config.yaml
num_hidden_layers: 8
hidden_size: 512
n_experts: 80
experts_per_token: 8
d_expert: 64
d_shared_expert: 0
hidden_act: "squared_relu"
moe_layers: [0, 1, 2, 3, 4, 5, 6, 7]
router_score: "softmax"
normalize_top_k: false
routed_scale: 1.0
balance_loss: 0.017
balance_bias: false
init_std_router: 0.0171
lr_router: 0.00069
num_attention_heads: 4
num_key_value_heads: 4
head_dim: 128
vocab_size: 16384
norm: "layernorm"
norm_place: "pre"
norm_eps: 1e-05
positions: "rope"
rope_theta: 3050.0
rope_fraction: 0.5
qk_norm: true
attn_scale: 0.0884
tie_word_embeddings: false
parallel_block: false
init: "normal"
init_std_qkv: 0.0157
init_std_o: 0.0
init_std_up: 0.0157
init_std_down: 0.0
optimizer: "soap_variant"
learning_rate: 0.00467
beta1: 0.95
beta2: 0.99
weight_decay: 0.032
lr_head: 0.00498
max_grad_norm: 2.0
warmup_steps: 50
schedule: "wsd"
decay_fraction: 1.0
decay_shape: "linear"
final_lr_fraction: 0.0
batch_tokens: 65536
max_seq_len: 384
doc_mask: true
train_tokens: 402700000
max_steps: 6145
dataset: "wikipedia_en"
Below are experts of layer 5 (counted from 0) of a mixture-of-experts language model. Rows are named router (the router's row for the expert) and show model dimensions 64-95. Each number is 128 + 24 x the weight over its row's rms, rounded and kept within 0 to 255. Numbers have three digits each.
After each expert's rows: "comes before" lists some tokens at least twice as common just after its tokens as in all text. This comes from a sample of Wikipedia text that the model never trained on. Tokens count by the router's weight.

# expert 66
router:119145084125073107155126098136100120109131125159107152087127076120142143174163107105115152169111
comes before: "\n", " The", " He", " In", " It", " She"

# expert 48
router:088139150106126106148109097105124096123110104174098064069119158101118141106127090158132144149129
comes before: " and", " in", " of", " is", " a", " was"

# expert 14
router:141179120145136125185084169150114124126095168094084163151158129116121112154133150134141109154135
comes before: " the", " a", " his", " June", " January", " May"

# expert 59
router:148094120138118096181096109104117155120122104164143145157108164091143151101130171133106145149097
comes before: " a", " the", " an", " born", " also", " not"

# expert 63
router:146118137135103104122101085072120154128106112123099127133110119102126131078121131147153106118116
comes before: " |", " 0", " 1", " ", " 2", " /"

# expert 69
router:120130129118088124109133101121159125124121141130140164138157152110137137115097113105133120167135
comes before: " |", ":", " by:", "s:", " /", " =="

# expert 27
router:122148092157162125132108168148133094125126124125110140158090159090114091144109092142143151138105
comes before: " the", " he", " a", " his", " was", " The"

# expert 20
router:196162116123131132166181141111132141147107130145126137132104118144132159178108126104136124105149
comes before: " to", " a", " in", " by", " the", " as"

# expert 49
router:143129122084095133131130110140149121156168109143155116169142124078119156092124133126138095150107
comes before: " ", "\n", " 0", " 1", " —", " 2"

# expert 19
router:098138154075126095194141116151147142086121179127118098117087110102146124119139077138112126151160
comes before: " and", " the", " a", " which", " but", " he"

# expert 36
router:111102153124161117098075101079125116120117142180139111179132082138131090121118058173155095109065
comes before: " |", " =", ",", " (born", " –", ";"

# expert 67
router:147152138159128147131112145135141122154090140074134117149104121097080104171140133115127115082127
comes before: " the", " a", " his", " January", " June", " 195"

# expert 32
router:132125166066127100100125125106132121119114134134144086132121131110143148083167130136142137144103
comes before: " of", " was", " and", " is", " are", " were"

# expert 13
router:170140160106115109143132104141095136105140137152149141144130148111108117093099148133147127138116
comes before: " |", ":", "°N", ";", "5", "9"

# expert 17
router:142155166109127136147104127134111123124095094140109143106087141124157125081115138122105130140110
comes before: " |", "\n", " /", " –", "–18", "),"

# expert 3
router:123156112129102114104126066109141116106117154104128150114115150147106185073091128138122117145154
comes before: " ", "\n", " 0", " 1", " 2", " —"

# expert 75
router:144118138161133128127127083098143095136144107157106129063195148110146169094117087116143138129106
comes before: " |", " ", ".", ":", " (0", ";"

# expert 40
router:140131097109166130133142135142156127128133106099091127156132116125183104168129165155124144102106
comes before: " the", " a", " be", " not", " his", " an"

# expert 45
router:116172108151139103149156098144119100111117161134114087066095107132135146142124097084123149140118
comes before: "\n", " The", " He", " In", " It", "-"

# expert 51
router:102086104108152117117124131107100146107132107133170134167086116132126138130138086099150160142140
comes before: " |", "5", "9", "8", "7", "2"

# expert 60
router:113137120165163119142128148125126158109124132157134144100119139120168135145132113093114141137161
comes before: " the", " a", " his", " to", " that", " by"

# expert 57
router:137160134092148137101067167170092075162123117167161134139139139168114151105152124129152100131166
comes before: " of", " and", " in", " for", " to", "=="

# expert 18
router:154140112132130120187113113173127135129117170088093127081158139077137098104111133093136093144131
comes before: "-", "|", "\n", "The", "=", "In"

# expert 58
router:121133109094141174137128125103159111134178105112119113147107141108122110124069110106134149098131
comes before: " the", " was", " he", " be", " is", " a"

# expert 21
router:131083097134104148124121101096140086149130148133157128154162136112140107154117103124143136160131
comes before: " |", " is", " was", ";", "'s", " ="

# expert 54
router:148122105113108158168085127104086124092103132156144146140168138118156139071145107160166108129142
comes before: "\n", " |", " and", " is", " =", " was"

# expert 79
router:174169101144144104119154086177125108120115140170150119100127094115136143184145136144138110135141
comes before: "The", "|", "In", "==", "-", "==="

# expert 44
router:131127126130097113115126155106086081131124152079136115076126130143114132158133109129099187114121
comes before: " |", ",", ".", ";", "'s", ":"

# expert 78
router:165116102137137133120149060071188111115124152148118119167153125133150130108125113135184086111120
comes before: " |", " of", " was", " is", " States", " for"

# expert 53
router:131126117129160122141126140125122102110106146111120132116111138131139094122129110101103128151117
comes before: " the", " a", " to", " his", " in", " been"

# expert 76
router:158145116153145158092117104155102121118122154122126132136119130096111115103118137128135099153125
comes before: " |", ")", ";", ":", " ==", "=="